{
  "n_layer": 9,
  "d_model": 160,
  "n_experts": 192,
  "experts_per_token": 6,
  "d_expert": 64,
  "d_shared_expert": 0,
  "activation": "gelu",
  "moe_layers": [0, 1, 2, 3, 4, 5, 6, 7, 8],
  "router_score": "softmax",
  "normalize_top_k": true,
  "routed_scale": 2.45,
  "balance_loss": 0.00444,
  "balance_bias": false,
  "init_std_router": 0.00802,
  "lr_router": 0.000526,
  "n_head": 5,
  "n_kv_head": 1,
  "head_dim": 32,
  "vocab_size": 3903,
  "norm": "layernorm",
  "norm_place": "pre",
  "norm_eps": 1e-06,
  "positions": "rope",
  "rope_base": 10000.0,
  "rope_fraction": 0.25,
  "qk_norm": false,
  "attn_scale": 0.177,
  "tie_embeddings": false,
  "parallel_block": true,
  "init": "trunc",
  "init_std_qkv": 0.0552,
  "init_std_o": 0.0,
  "init_std_up": 0.0552,
  "init_std_down": 0.0,
  "optimizer": "adamw",
  "lr": 0.00192,
  "beta1": 0.95,
  "beta2": 0.99,
  "weight_decay": 0.19,
  "lr_head": 0.0102,
  "grad_clip": 0.5,
  "warmup_steps": 439,
  "schedule": "cos",
  "final_lr_fraction": 0.0,
  "batch_tokens": 65536,
  "seq_len": 256,
  "doc_mask": true,
  "train_tokens": 350300000,
  "steps": 5346,
  "dataset": "wikipedia_en"
}
Below are experts of layer 3 (counted from 0) of a mixture-of-experts language model. Rows are named up (a neuron's input weights, with its number) and show model dimensions 0-159. Each number is 128 + 32 x the weight over its row's rms, rounded and kept within 0 to 255. Numbers have three digits each.
Before each expert's rows: a language model's description of what the expert responds to; "comes after" lists some tokens at least twice as common just before its tokens as in all text. This comes from a sample of Wikipedia text that the model never trained on. Tokens count by the router's weight.

# expert 27
Mid-word fragments
comes after: " ", " h", " (", " v", " l", " c"
up0:157098090124156180098111137148113141142082140154126098108168109190104160125136124101137140093115141121199153127132136112124076101121144182093098149099136145146084142131134174085179177093112127143093116119156163194094131116134069152150083151120124118114151104121134091076169140102156169064155153127118180197153061096171077194167131161109107155158178096051094106119146174117082121158108141105058116185141130082077144085108161129127077137109161111081139046158119144116134134161144144
up1:121123081150109096103049175177149142087185159115098140105176153104168146137165123060194135154133198147122119090061174137171094121138142065098179123117111088122149130159148119124147182115136190105155134132109111121107169120122138123115116138185150177129143125102123131139234125160129144167124113128107138130149116118143106100088174117160144117143122093131142119195018141132132148130131110126121108139165183147102075200115105130142196139159078137127124109119094117141128185067170126
up2:053154090118150101145100134120184225098115064095114087116143134127157103174134080092177095122149147189141117076091116105159140087140127171141125115076127116143142140188127136170164196158151141164108137086188159135149133156183110067158178102130177151202157131131149143216168133120075127126119085101118118111142107154130108121159153145110078100128113086126148146127105101109092122100104140127120122134072179104110148174096107136139136124180111119164162113109058130145137064114185151
up3:125147110118158142122063104112101095124163081144174118128176122160121120148082098074112057146162144180093107145073155084161100116119131131139197085103152098094163085098131132107186132090104098156177194124158147115125150077166141133178117062111159098159153074077110158192120102080161098128180109149148150139125054143090120107110126089140157119117103118142126136195107102139144126120160117208156154116109143138096084135125128075122144154144082086135086138154172143102122128094222104
up4:140155113108121076168156105105111158140086167185160089165116119130119131130147177101126082104112135103133108140069225137196097121130160067168149044117117125133139117136116122144113164085143162118124106127163186113161094112085105129165118117123134168159095135187106164101104073108139123170135118105098160120102111132093058148102142112149062124110126079123147126162047124069139128138180122180140107041131164101125126173127087110135088090139084111144133129158065167101170143173185128
up5:095117089103075095078055157157153174143142152119135088182147105133054107159114163192130139146156154110206089110102154128129138115151167131115100151051154088118137043165122109130136115106099225116101147084135124158148147173084154091123135126117101099064126150150105140174112138084114097076150163143112078133146149118158180129141134145151160197178090128135153121170103121134122159120118161128117179112124099153155110162099173069203148099133160097076127134135112102093105125080125134
up6:071104170113160157093143124129149115083103069146112130163057137183094117128113099124193194138123115141195173174098089107119119116131121136104137146143189143126115095185171064091163133121160140132175145069088160131178152159117108182188201163153127069092169111135107138158112186137134120137110141128137168100143130083185133139105099114137166137136136141115046153061138153122116092082134103105124085157159118103143113083068100157111126116112139047066113140132134113106167137123116110
up7:135126115094134117124125138122119113153119142171108089126085089141176116174116088137124126137128085116119132093152126098137126110159197162099170106147148145115171120113120105167102091127099151173093102114156244092156108124108156098137071095079153151138212012116104126140158171099113102112160169200100149104114091121106190144116075139115140144150166126228094131134125101083103059142141134159146169084124117160161158129141148116117144149184091098096099098147073095104099139104107124
up8:103115154129167171099105147119068050154143118189125118113160109062111117143129125115092100095077098192149104187134103058128128124058167134157152159168153123132151128131136138121153089090130115163112129113120138097124133129167206142147141132074138122205097122148078148150191159153164105168164133119149197106136097097101149135152078175172120087120146090114155117151097130108121146131123155134111177067143171128066132222113070088124146080104080088110137149135155176127111124105170149
up9:172109116116123143120151162137204101132165129107140143157067110166111153084092136100150122156188178113094162081096171181107113139100179118095123119025122103075126135128127075107105113125156064130128155142141101129144125105195118113057210121172150136134128111136175131101179123075137104109190137155065108126181134104153149142130152151089134170151111143175115144149113152119096087114179180075143122108127123195138123097154123076132094116209115116168144137084153123158135145089115170
up10:136129143105136124108140102154206180061114088112111171132143113183078199093132132110176153160115134127131116122148098100101125117129146118150198150133145110074144141114120143093085150151162118182159189116103102149151110043111146122133160088118107165091172122116191136119194079149125077134155137100146148079110118062131126101158128154140137153124183167130098162027194139105095090161160175092097114078157126138094087120118087163151124105149112145136156165126110145147173116047129136
up11:158162075077116130154087120115156111101124069169140176126081082141184097106158192138113109155110138147078106136086154106168171096072092143100169120160115070097136125104131150140102124131150115152142118136108134139180084083134117116063154107122164107197144148177126122130167198152111092137120167150106154153142095150128159151119119129148137159211109115168139142173089084095165083079108124100168098063090149203108199142124109080099162173162120135154137122123118144056145089095138093
up12:099099093123132075069140088144169202118142111096026169108126113139173131077203150142134149148148155150183183096121131128161120138119163142086110109104137109162103116152174109136174106086108079118067143129169137114197167153150081124120150120166163090111057095158125125152159116102145091131108097108082143147190164095144144076173092136130145136123080108102097141121111108149097140110124155097140120202085196131122175090144147109137131173187131099124133157100170180170106111093119102
up13:066132126124129107087182091149116154145131147126089109175065187112112124153086095100106140122083096094188103100119144068152149136080116116154098136167127117099123152131125134149160160064138146160113119105143169083084120126108182121144113110134136153115145167096115138143092189119077174081168093132128194175130091132124201158130089111104152123175149162096104175127190101114071122078136122102143168117166159105168068116170153118066169129109148140150125057079134107175085112151208129
up14:078146081123193141148182152107139146198128133210157164122130122098135196160098120094173133114088091151109153131087074129145127103086087120122152151126160146138076146154119159135170130099152128190148126084061158164100142166174101196137184198146077107104081136104191131090145108167118152133109085139157107066138134156064097109100139102149147126133150133151158160103149166115140137115123070101084144126136136182068122151124082089097089111078106124153093092080125109130109133133123071
up15:170120120148148069139154155142120141100097113131154168097120123127131126170175137104118128069168153071142143110106159154127131155071110170136114131115107151097144107130080105060157120055121107190043145155111134105113131124128162109149145096164102125172126112170141146143129159041041171100097135113135152158129082090144190118133130154145159180140121129101162081074104148141155070046150128127155127125085139181183180124125135107152119177091082087128098111141133097184098072152187153
up16:076176114101173058123163147145131121197127140104108121118146180110103142130058058191086074108131110153108088147147158194078194119141179138151123166137094161126116150126125121132150091151144125134174086140163164128132112089130194164186191119146077124144141152146140138087114111116167118120174165163105101144126150134092126148067115125167108100146166077123125116097155138096071052137148128160094172163147112109150097126146132145155192109103089133141210125086150122131091159129090074
up17:073118136147159118092087133091130155112146150118118132103141076140123118140171149074110047108214198105186116153071096128134069112157105107108145073108111186156144111091111104177115151092148097091126093135154102163115124126170113144160201134089115146131105131182114180180146120116128160154176147122064189121157046079127088119112094109117141098071106103099152130117143110147105189118131129108177174083123132103076112179087158132167130156096089135144123186128157123159101123145163121
up18:127103114083127102145172167124150098189128126131150143119095132113129171140127163111139085121152169118177178152100071107158136145149142094074083127086072145087136138097138112125122079160113165165136127126100133135153070117105115070177163127178162154135122073121086167105112098158159183137166130138151129107147131156016092112130117126117138108111178130125127108189150195113099116142147126112112072115145150168055190098148157117167182111161193103157174086126141192127073097143074086
up19:130078096128112141116119106149133108095142145150080160155058114122131101154158142085135148134067163162141143159109187176108104190093153162067153104083101137087078088113112104099139121123138066097077126126121159111143194089130162116169127138153097100130123063111203157165193097154075143174127125142112120130143100137125136174081116120120147097110192145139086142204155129096158083168106112155052154155111205138147079097102129156089155132098107102149099093103172109163077127123109154
up20:121091107160166136148054137122109126065085114139104139133169164195173130108136115070194140113117111140145164136069136089087103162114124118072205083133212101066193112139090136098120159061118101157177068109130158101102119172132161140138121168105128122137147098124108130125186174118129142121165154150140150098126135116049132103101134111125125122138186156128183085147071144159104135103117124101111179081168148147135125163130162141058100094152098124156127160121170145103139105067089162
up21:149179120140122125144073091113136125079109080125113132150066168110161127136113143085148123063149096142166145108159119098106138094092093169101100126062058059121137092084121113205135133153082106149141133119148192156129075089194130121114170106155119154148124150133159142207161145163127141082114163148106148161146087117188175107151133083137179072098114143142122119165159146172091094073115148072163156161096104156128151153112102080074146174127137105068178111105113108137131178119168145
up22:156143079083186077103180112159137170106101102149055138118121123142131152163127173115194209102082130129156087098081102148139122174082157141095115047135164127172095077136149142118187165047148121170099111102104129150135151182105094175092072097092136066189093148111103164148184101129146138132089166112105115127137142115097100111145112202131199131135116140109139164104141150132137119108105091127077192180095131142137146134141135132100102165126114126148128150105131188160129155097136112
up23:184083112171117120115159196103129211160141144164091101103094152117127158104120117126113126111115069115206148049120117155182121166101129089135143064062166158170103104148097115143107172051153079197111187109175129112104131120153114099102146117175117170122169095137201112179148105134148091152180107120117132138161143082117091170124151157136148136111169109160114129107131125149112076175120189070079136129203134158107094139164135123091146116129088132132118117144103103096109106158135132
up24:084169113089190067109144092157114075130114155150121136149197162125127127110087141135113157181090191150148124145137136142134127151114180111097135177191159068180139045112123135127224145096150097092179140136199170100103085112123103140095108113139131127151082081174101104143115111088097112094140126072141156157062089134072158140126161087150152154113151163099116147077116033131115113129157095115133127097132178127154123170181158146142177180153100141130138104136111157141123135113124118
up25:120116099118147091067109115164114090131115099133076139107117182079077159089144120026171139145086120131170128178114111140126067189101153149174144152169153077146086114132122128129127066169116122145164088110076191171123154081165145125136149126066084146122166163198117213164125117148112130138175100147062173091088059080112104129136120154104136127144140135131144135097098155119145145103120124110133101077134132112159133105107105081102189184123086134155166150139104121189120158110142139
up26:128115118124131130144110167128121168139086124138118103136101192126122125163111133146130081128176103126156070093141148106144143174122064128158182143103080127124178167175123107148182143110163119138058155100104059124079150088172195126139087140116132095226132192081157199163187121125090102145110110100101118130125130140114108078133104154090162078129136128142139121118123131160116077123080124141083144132123119210104115141160158127119093190060103099128183070147173152054110119131125096
up27:151140152111141139108138117209168104220139176115145186125113111167091165122075129057139150102115127118173153171114141135087075143175117134082168185117092152128094156114118136085106080092143089151130145124112133123145110112114145108161164113119108124162184069186135111151148136106156163178215154117133149129113100118089130136087101160135141198094102182133137124116175115163029123084176082075158141100082165137106093114098098104112125141137088129160153103156186133134140090083138135
up28:161165142139156103131133148136145093098143076133155171130077185095114147240021106120169097096111145126113142105102134146065117142110103100098133120139152065129065140204136184131110135113151159190129157133101075109168145136178170110157142152114111124111112124156182165163151192111177140150167162153169107076144149089121132084059160122107112162112146157112066099167151180143141130096142142131084105124095098118082078133154136121083156140123150117124128115092118052113126127121140113
up29:133133136167140129079079110132102154141186140194119107119114139128120167122132079125098080162136144112155157117088125130097167116109135181124165069127129111097135127102177147151144150087157089150132114130141134135137119081180130125130132128074099224139112155130158163121236124077089173169133130170102145160103095074151104109101098083152117143118158120147111131137121096162151094119100148086126193148189183136113108109090133116036145122118067075139162135149152115106163082062220146
up30:135096123125122155113160136176145113107137109142122129127089132131162133188124131100200109146121115093202210106132161135091149194111080136111177124100076154090113144138045064115118120116127105167100123159127163139130188159156139088161137067178087103132091106111216105104108143145111083117117130170162132171116146089104112109125128127162177133104127166130136088138089084123116059178151137148115107123097151187153064139102143118111186145139095082146091123049187136139147128059138116
up31:096115081072121116133113122142128119074152060157102124065134133164181111150165086085126117160167119136157144134115108140154089130196108148173123103145206142121148074111130151150110092064155160149169101177119088199116104091114137145169087062118102156164133034159159118115136089161081146184158129122092135110186130132134098101127088117214177115130136137112104116112133085156178071132126144114113134127143177132124139099155097159145127093130061121092119150103098159115205151118155145
up32:167112096114213068159145136182113103118186072112110109145152180104124157137096070140147150146184117204124149141131117176120113146118179161094100107143143092113111126101096108123104167083124131186078117148106097125184137137158076155128082112154101157140172129155212111115107109073176116206169164142088125176074125086127179095153124080140116121136145149100126175122139104098107124152129146124090085139131132161125117149151116118102182114088124072082116107081082060109138119096089093
up33:100157144142122087133123123209209100162134100175125168132117120119165095144122069091131127110112155165196121132088122127105112148139110145147068148110158184085126080156134199184154071119148135171181175053102133127154136095187154141125156145144125067162161072110097132113185118139144166128122213111088122107087115119123139103106132109176137147104139179130125048125108111145104111149117087092109191126164122133123161125130063167112084154174118136109121066162126134126091099164136103
up34:094170135114127114107097135066159090129142188093105159046103134139104061113189084113138155129166196125165157092110151145125134160142113150041136123117089101109131132167117127159148167133139112135136100168144081131155109151142117154121140151136104154163167107110160143121105150111103211096184136161128164192161076177172160140087136050067141140135113180125126112094095146145173144142115129130161138177128096147088104168137194150131074087156097155100125057065137131130129091086151155
up35:069110074099146103117127101148116134132135067132175139117191075116084124122126158093086079146165102131127071104053129105087125118126176135134165091151169100151141175130074091112142079143131141101112127107134149140127126141116176106133150121132097166162122070120177144099145098175127087100141088214144167100148116103126089116143153095233094162138124136116147127125127160107125114204149101147165199071155116116149086195123176159129179115155145083162090157134091172101147152117090086
up36:115117137079098054130125124128132143095090173093081114169127136131079147156198134155131104179116138083085123078120111121079079112113155086163167095177125094133084112126129088104111145177125175162090149191108129133141105112153157127192138073112098164099117178136092130167127148091120126152125147126115174063149161104059171144123115127077133197100132146081143088130121157109161117085106124095092145102114149164133073144137187092128148128138128170161136056175160112144080165109222113
up37:072136094092155131093143169147094125118151181145096114115083153080100080148073132064123109152094165131108137135115137149133077165165110119154157114195117094084109133160106114086119115134163106146118134136158099141176144138125121116143133177088105147169150097083183156088164110103143118128130126151113170118125117175117166103105071126066111113199150139152101161107126126103057081144139099155161113166074096161159153148127155141133123070228109069203074149133109189050156138156107134
up38:127106136089185092121131054106131130095184108105097121183135152140098140158136094154130123036122141157138220109046145161140193174124139140083145124123136148142176108165145090081157188034136109154121119119099147092117106162132118086206157120146132147118184112164133171115163127163144133174130168163154121114135119084100166119133144109112129096158108154146110087093080118110121157040131121101126137123116133181115092122152158089126177054129168091150183156104169112139121123128122123
up39:139100117096084125162157122143162144111149154103147159093099079125150175100062157130201123139151138175143113159132104173151174121141150178090138158089153143067174121173137161139123125136133179105201079130110192130128115138120159121153166139144171093126159124085220138168160080111166079134208082130103145106141111126144117106071118147175120124174114152100133173168109096073103120143143118161116143115103150143109109145180094147111165128122057063079143099041115153093131092132126162
up40:108160114136153125119101141125128194116104143152132137161160145131120108143138112085143136105133117107129158144108131145137152129164100112147176060206144101094110060109093046129162124103158131209109114092083147140150119160165159123149115135119114103073065100160148110139122166149148073191148170133112165098128136114163116148106120074171124091165091126159079113101176063151114116104160162114140159122072101205122136125072109079140134167067170091126079155156184094138151118137205059
up41:060097109172134147147187078096233107159147112098145119116180154177091131075181169116156182126160179141142098108088117184109163154148185118145170107151081125112140142118163122097142169080164121123123152071150165148106146112086125099119093104155155084121112132183102118109119186106136099152120068114087178193108110084125169170108088101129078127150126168159160177156124132104109146115163145098142084144147089131141073128103123114119143118075083164138137150115129113148051121126183153
up42:121166086114142080129142111143163141193107118126166117136146122119112170091143073155238091168109149125154089114122177123121212095140136155145177083111149164181147128141125121134142111150163134086182161108118149151170105134127103173073115119156152168114131117136135169071150112100124084166075194100095112178059139146136129142104135166098136094134108110145084113179124147112122078133061168141116116088157102178125145159120171134097101131127133090083165038136188152073127137141127078
up43:138133084123128130098135101095155152158096146070161154144107193136080154175099127103170125084159140124085134171132145180110169187125183133106148097120105111051151137152180081137128165162119095185082114104134102097087100130130110072148136156176105180154134083146207202108133125156162110095145132082119137083136104155123118116161153107123172139217135115131128086139111103094099095062157163150144047106102136127106132134156158086127195080135110123147180100077116134123121175113150104
up44:109086140157121141123135133120152090127133072170132143151079139170173100138152131151165120134126077178140127110099077079129126171081101111121143138139141077169110125128110099085180172139109120162098162125088148160142119153163134117165132135135065127173080151100225108127168120117094055088160124115204103152152137118103161086123135136140124125122130160118166125112097035122090074156202197097103126187031178126144091108130128110129135128116144134109107178105114183117148178100127080
up45:118139088117112108139100107119101097087137048155131172059121130167090130104168130108083134127151160161151125143079206160173104148118122101080197149087054130135137142106123070120100139142107126127134143122173130115119075113122167139162120068083143109127156124165147160153151109140126143192125140126026136118114166098086130122106112133179171147161076128141181101134051120099167066094139097144132160090166182122144097174114148127201134116143146126163110117130149083135138129181195172
up46:141134132119151113103142146127180132098123154142122100121182112126133125166191098114048202136061187161177152109096176146169141178186136143073118082108166129065103137093117155088151100126126104161080159102118092170152130136121123097091148058134150146130137136125134134153106136161174106132128215181127135154149113119092117119114133055141128132124150151185126130110044168132088153094089125096085139154150124087093143138140152059071109128138094135108115125148182108084051158177118110
up47:082185107102134147106142136107162129154159136136047135130091131136086160130195156127103163134112142109190210133119135178145134088149105120096118125151114183095157067106100151054117132081164092157102086139111190096128128131175096148144090129150129125209151074098116122127105068106133098180144146121127166115103121168152144106155092119160152066139178160095111124143088111114101089148106174155053166119118158106147117145157097190085099102114078088122134156135163146179074091129110177
up48:122119107044110086094133147158150077086112058150119139152097126112154155085130113097151136116158114135143128132153116060138143180078148146122135115169097124104157109091153092125212149075133148160102112115085112132138113144206111088080202142141133128114103146194166147155146171115158131140112134178077140123165088087149141117100091121094117230119126158117149115184090126069159065107122089120136067111115108127086156138114076099141145174143155076199165132117103111113106102101163113
up49:127100136163110175045092146152148024149163105155122095063198100152099110090151145121198177201130148086152130137095090134142097136121179118074194152102154112166165085164118118142165137154119127141128176143113121140144105040146117147098102177153086109141124147152117130191147110142099108147147184087101122165151110147164121123147179143142091149117127127072136077136121138166057112154071120120126138107110107112150107192092121095120112087123111057153107104122123128126139160129177152
up50:165089164080095112050139171141143126150098098247163125142113129150104097137150141076059134154132122154239176145116164130115183139115103129124125150172133140121116136107138087117170123134081154121110104092130105139106082109109139095115093116070110148177118134143120124145153159058159113097137100144090148176097131133099136135118185079128123200177167183152101092138109141119090074095159146155106122051074153168141148125135148094120117112141152127145149120161181102089197131126132128
up51:086164146091110097112143092145187127133103151093158169103092101201131111109122109157091106134145133173203113091086077156124168132185108131136165152058095144104152165120176115122184136076164128114182201105181119147115107118181120137121120145177080169120132175167091158108130115056133152170090112154182154182099138111121077100132057155117168108134186084138131146120111108163127108090123136119060147173114143136107097104132125110163067070173169141102155100092135147112116137156118140
up52:077147092143048101184120122147143126128129128152155203072106116131142176126127131115084127137101159131091114087118088084104101154085173146145118146156108144023180166150158109161141154089123075142100125093170157105138122126117122155114126114147137114145136121158102115148116120143112091106156130130153201106167125138079115129098117105126127099126152146089116137127089147166094080109199121093170133067127121173109139150163162075156091090143058215104099154122204164199168138064115146
up53:191113145181142083111134166137103168152103153104169174130152091133063138081138186102134134178156148118130110179123140141111147070125103084123184146057052089143088119118102098103159139114099191121089104114095112164117112127149099129124199157138084155144077148197127156084109124167131171197091111109118088150113121092107113144102148139106136162083167167140138118126125107038169108129162137133105097150125130137098070139184119113140161204121148106143142164120198102128102150122080167
up54:137123076135110133138163096121108149138082123132145148148066152107141140177152181114135132119157089124163127108147141091103181112119107115109114120090176156194087121166139157143101130174132159111146127059101163189106146185117079080150104148145117173104104131102108112180064143116136079071114109163151109156156114165216187164134095115096126186093115093110097146189132058083187079154151118145139118171102130065166139100104106158121157116134164090083135164154070157104196124127117105
up55:107098068125150075124123112139127116114111101106110112119070162077100105132188075130120080108174133145112133122115160109142157165108251111131186096155189096102170118127131081120159094072105102112098134146113095104177178140124112121163120117124087088143150179135117147148134114153147209212108138095118146158176151133142145185149133046137120159126115145066111116086094088114070159109151106172135092123065145135120146108141090098158117114098155114078093132127152094108115069128170108
up56:109134122105149140154130168083157154137133143138095115115088113143130096199085093058178050099166159173120105142107169158146133151099133190116125098109092181183085127136136147184083134120125126126153090129064100184142105167161116131134083092066063142136099130135104169189177139185141079170116162076114184122133052118115114099135170101151123150178123131178163095129122122107105175119118170178124161145119152106106140129114098129109137118081115150096186111110104172178090148156180151
up57:122112102112146150176161117132121153125144148128140146157133167092054116151042128116166109129133123113139154102121121135110152115116100134132212092119123079129086096140112127048130109179132130178145170117091074096178143188087180142106147152086123124151072106115108193120124144196141140120077137134092129130158093074090116087083081136169165214177087168091103132076122145148154159138177075084159131079113107140096181155137067152082113127153078158132133145144136130154109167112158109
up58:153181065117136141096184139102125102142167137194131122143164077144128130136156142083122129106075117133166184135143202098130087102157162212148186132134183152108147068061088122127120138112181122135157116130140185117141109118139084104143105117136090090136155097114154107142151164161116101128093110121097191130100119116090102122106107096083193122170141102163096128082128080119153048162146142178106193127117138212134102109076125091127161135082096071173144118153159080138124111148103136
up59:076188058076153090136104124113127116123134141097146145139103181189100151153123110197126140092170177118108148107139117111144138186148158104089090145132048091132193150187066160141042108160121111141090095131101154127115135135074149142156104109138120129143138145178114123158144146147181115132204174111065130189124153159095131148108156146093166144147155174132129110082092130098109153099126165100141101159169128103129122136087110071153146090055121124160128102143130147090118118063060100
up60:085099075147186131170150118149107143103203128066096163122097130128154143123103076159141113118153151111117094116123207092105131106104140104117161171084090117159154159108089160107083156119151083150093078126129127163132142162140094169153117113159108112112131148144153086210144133159188111158110114072170161141145115131177000147161122134185147100160114124128109156104090155114133141103126119148109143071194207166109103116154167176093109108171139104091132146161123172154117123102124114
up61:078084112126133157133140117123148140151158170130098130146156165112089118099169174104132127124156080176116181110070069098079097170075170150130139124123064142080090131103081059130160111169142114144152073128116140152186130137181125162152215107135157152114145156078131150090145152106133081126114116203077168115107158091128124096105137158115095145089121170085127118120089110099131135075186156129149128134107169123110071156086066108166097163132129114199088155090118051108155137114162127
up62:072132131113086125145139101147130122133143097177134093021148156105137124099092091128159097151127129177126123125135103092126152123115138133167121123121148103111159156172096088049171123097156073124115137160093156140177118067138199077140174134153185126105106118158136145162137163137101132195119163083130135185094152127127158069097130136177168127156081114149081069140133125150167115077140156117150146115096104150079101151141110088187165089164094168107120169078179143106093069090136055
up63:136113176107174155154159145178132125035083119128147176127080111106161190156117149087138158086167140147228095133087127175157104144153118097091131080041111119122139091191182088122096168052110118146142130093160116127107098196082132120150123129088119118139115124123187118124147172130077106131153059152115163123141115158100106151142084172137115105084152141106123186137099108164150099100178141078148161161085174097098109138117092108140152143172134093143140137126143164098127088102159135